{
  "groups_per_token": 1,
  "batch_tokens": [65536, 131072, 262144, 524288],
  "steps": 1858
}
Below are experts of layer 4 (counted from 0) of a mixture-of-experts language model. Rows are named router (the router's row for the expert) and show model dimensions 96-143. Each number is 200 + 40 x the weight over its row's rms, rounded and kept within 0 to 999.
After each expert's rows: "comes after" lists some tokens at least twice as common just before its tokens as in all text. This comes from a sample of Wikipedia text that the model never trained on. Tokens count by the router's weight.

# expert 39
router,188,182,247,220,209,188,247,239,252,198,269,248,184,191,242,163,253,240,269,157,270,246,258,247,167,206,214,189,270,203,202,184,140,308,201,243,258,156,218,293,146,177,178,217,230,191,154,203
comes after: "-", " (", " \"", " the", " a", "/"

# expert 76
router,233,144,195,292,137,235,197,220,223,187,233,232,261,149,278,150,195,187,192,239,202,220,258,216,220,190,137,210,188,227,187,180,191,228,103,198,264,277,223,181,133,184,233,241,178,248,245,245
comes after: "\n", "-", "\n\n", "|", "\n ", " non"

# expert 59
router,211,233,211,225,147,180,161,246,216,196,242,249,278,144,224,192,151,198,272,195,267,215,194,219,249,216,176,161,210,209,142,221,148,204,200,248,225,201,265,172,196,176,232,239,152,208,166,130
comes after: " the", " of", "'", " National", " The", " World"

# expert 67
router,166,177,188,215,243,192,210,221,174,143,178,210,203,194,216,222,196,193,216,198,181,247,185,290,205,208,205,195,208,227,184,200,153,254,215,321,180,268,207,154,177,196,240,215,200,168,204,200
comes after: "=", "\n\n", " =", "  ", "See", " also"

# expert 69
router,183,178,167,223,225,213,152,201,202,146,230,248,161,192,289,180,217,218,257,165,236,215,253,220,228,163,202,191,275,199,166,167,143,267,180,236,157,218,220,207,167,142,189,172,257,159,166,223
comes after: "=", "See", " =", " also", " See", " career"

# expert 6
router,247,153,161,253,199,276,233,220,223,214,202,282,301,78,190,214,222,144,229,228,204,197,256,239,174,248,228,191,163,225,248,194,144,237,208,263,170,214,242,221,121,175,212,155,155,159,229,220
comes after: " |", ".", "=", ")", "|", " ="

# expert 17
router,218,203,198,196,209,212,187,241,266,162,262,194,240,200,252,220,175,183,205,185,242,213,224,284,193,199,176,210,258,209,237,196,201,224,220,253,262,298,302,194,180,176,228,249,107,200,119,145
comes after: " (", "–", " |", ",", ":", "|"

# expert 7
router,231,155,157,258,224,266,208,239,211,208,175,257,289,64,190,208,219,135,237,206,212,226,283,249,173,219,213,209,161,213,218,156,152,233,205,255,174,217,216,199,139,168,207,160,127,147,208,225
comes after: ".", " |", "=", ")", "|", " ="

# expert 78
router,221,159,189,215,245,191,197,179,176,138,176,278,234,192,206,230,132,200,183,223,200,228,253,206,175,228,195,232,174,224,239,183,200,178,167,279,177,274,186,172,174,184,185,192,197,185,193,259
comes after: "=", "\n\n", " =", "  ", "\n", " Year"

# expert 19
router,242,219,224,241,211,234,237,160,205,126,243,186,189,184,208,220,215,167,236,184,177,154,173,188,205,256,191,165,184,264,177,214,151,212,212,278,153,183,233,262,195,186,210,196,93,155,197,180
comes after: "  ", ")", " 0", " —", " 1", " 2"

# expert 10
router,228,187,182,206,262,183,242,167,221,188,265,235,280,165,221,194,171,151,169,207,270,227,255,269,216,209,213,189,244,235,221,207,199,208,200,200,225,209,274,183,192,182,250,170,201,199,94,157
comes after: " |", " (", "–", ".", ",", ":"

# expert 28
router,215,193,160,290,144,202,224,177,178,181,223,235,242,223,229,167,167,179,213,218,225,237,207,243,77,254,169,240,175,227,211,197,219,212,151,185,200,280,175,174,138,162,192,221,174,171,132,146
comes after: ",", "s", " well", " known", "\"", " but"

# expert 12
router,225,178,266,221,101,149,210,164,283,187,233,183,244,158,213,158,187,151,187,183,248,206,296,292,202,201,206,193,238,246,188,219,214,233,201,275,205,248,225,162,217,194,255,175,193,113,124,120
comes after: ".", ",", " (", ":", "–", " $"

# expert 49
router,198,171,243,228,204,248,222,217,208,174,155,238,250,191,241,216,122,192,226,188,181,261,228,202,103,193,166,209,140,259,176,174,209,157,161,259,130,256,156,183,196,173,219,222,146,238,232,127
comes after: "-", ":", " Clade", " Order", " Phylum", " Kingdom"

# expert 74
router,245,171,159,266,206,262,226,180,180,181,215,254,226,244,300,203,236,156,175,151,220,207,189,316,195,246,211,126,148,242,187,150,209,250,189,182,172,199,156,198,224,158,196,276,211,229,118,212
comes after: ".", "s", "\n\n", "ed", " in", " born"

# expert 0
router,233,189,197,218,270,228,269,219,214,113,198,209,160,196,238,180,188,215,276,205,205,185,175,175,214,184,198,171,244,208,183,189,198,233,171,253,178,170,235,234,215,157,226,269,196,154,205,246
comes after: "  ", " 0", "%", ")", " —", " 1"

# expert 60
router,253,146,199,226,208,265,194,223,207,172,197,272,203,160,253,179,161,120,150,191,210,174,291,195,191,190,187,150,204,196,186,183,169,217,169,193,177,300,217,193,193,185,149,193,188,227,227,196
comes after: "\n", "\n\n", "\n ", " Preceded", " Succeeded", "  "

# expert 55
router,219,190,249,190,215,266,202,225,190,169,214,188,243,206,210,193,123,194,252,183,205,238,191,224,169,155,201,168,143,247,209,161,195,163,162,233,181,281,161,156,226,202,193,172,150,245,208,126
comes after: "-", ":", " Clade", " Order", " Kingdom", " Phylum"

# expert 18
router,197,132,181,258,194,168,232,234,235,204,161,250,175,169,217,186,188,147,193,212,180,242,232,210,214,172,208,163,226,185,181,222,241,248,164,214,160,182,147,113,211,181,175,239,212,184,163,184
comes after: ".", "%", "0", "5", "1", " Apps"

# expert 34
router,205,233,171,202,149,302,158,221,226,196,247,155,219,126,225,198,178,173,231,228,254,250,275,265,211,195,117,126,224,226,202,200,240,220,181,190,155,205,200,209,119,160,203,183,185,138,206,193
comes after: "S", " U", " S", " P", " H", " J"

# expert 52
router,242,246,147,224,214,194,230,158,248,145,229,174,230,141,201,203,96,104,209,171,294,241,226,192,128,173,209,188,211,225,198,156,221,203,167,197,163,221,214,213,124,158,185,178,161,183,152,176
comes after: " of", " the", " in", ":", " (", " "

# expert 3
router,202,251,155,197,198,226,155,217,220,165,291,195,195,191,277,178,163,183,227,196,312,252,227,215,213,207,216,145,221,197,206,154,216,198,218,258,175,189,172,160,212,140,233,197,184,146,101,227
comes after: " 1", " 2", " 3", " 4", " 5", "6"

# expert 62
router,197,139,165,275,128,187,253,198,215,173,211,184,259,194,252,180,183,144,254,220,203,228,252,231,201,173,173,208,197,280,195,190,172,213,113,202,247,235,204,118,176,183,225,258,179,185,213,204
comes after: "\n", " non", " al", " anti", "o", " self"

# expert 1
router,267,193,164,252,157,301,182,239,222,201,143,239,230,95,204,202,232,144,238,196,199,262,267,198,148,262,246,223,185,247,199,156,150,261,187,261,196,179,217,213,167,159,226,216,160,215,221,246
comes after: " |", ".", "=", ")", "|", " ="

# expert 4
router,248,192,137,162,223,236,239,177,196,173,260,188,217,200,201,159,243,200,218,244,307,215,203,215,221,222,192,160,233,215,262,159,214,168,200,340,190,179,166,255,205,212,223,210,126,146,200,183
comes after: " 0", "  ", ")", " 1", " 2", " 3"

# expert 9
router,235,261,151,195,143,236,185,181,244,152,212,162,213,154,216,205,183,144,252,168,180,191,190,198,187,246,206,170,195,214,228,201,255,184,211,246,152,199,195,169,178,214,227,180,151,128,136,240
comes after: ")", "s", "e", "i", "a", "\""

# expert 35
router,249,275,173,215,212,249,188,178,212,201,199,180,163,188,179,146,227,157,181,193,203,185,248,215,95,210,200,161,220,225,178,161,253,173,213,207,171,263,241,260,173,196,259,228,142,185,223,184
comes after: ",", " and", "s", " It", " it", " He"

# expert 58
router,215,266,149,256,158,207,213,186,263,148,239,209,180,135,264,130,206,197,243,141,238,192,226,191,198,221,220,214,268,231,147,180,186,210,150,262,175,230,132,213,216,167,217,179,160,261,195,195
comes after: " |", " Challenge", "|", "ä", " Ap", ";"

# expert 71
router,190,161,197,137,127,212,188,241,200,197,160,190,183,184,248,204,153,129,273,176,247,250,275,215,151,207,210,221,228,206,281,152,246,225,162,210,199,178,169,154,201,175,217,187,201,202,212,190
comes after: "-", "|", " •", " Total", " Time", "+"

# expert 23
router,227,179,174,228,175,170,239,174,234,194,267,297,230,201,183,221,212,207,213,179,247,270,219,238,117,192,176,189,201,297,212,71,136,209,198,230,221,239,227,256,158,128,243,209,217,150,71,107
comes after: " a", " the", " as", " and", " an", " more"

# expert 73
router,235,255,155,278,178,164,188,209,217,135,199,219,180,151,225,173,232,168,197,201,176,208,258,157,129,283,176,116,234,223,177,212,161,185,181,214,210,204,216,249,164,192,209,190,194,220,132,248
comes after: ".", ",", " that", " where", " when", "\n\n"

# expert 79
router,276,236,147,201,242,174,190,217,200,198,224,210,143,197,297,198,186,152,156,207,234,221,214,215,203,191,131,179,257,252,248,170,193,241,212,186,149,198,228,160,200,129,153,193,249,226,208,268
comes after: " (", " on", "born", ",", " 30", " 18"

# expert 41
router,226,176,240,211,176,214,174,245,226,138,193,222,194,194,218,207,131,202,243,262,243,209,228,259,168,245,226,216,133,185,228,217,240,263,184,161,174,289,168,281,133,89,242,206,188,162,213,202
comes after: " of", " in", " to", " for", " from", "\n\n"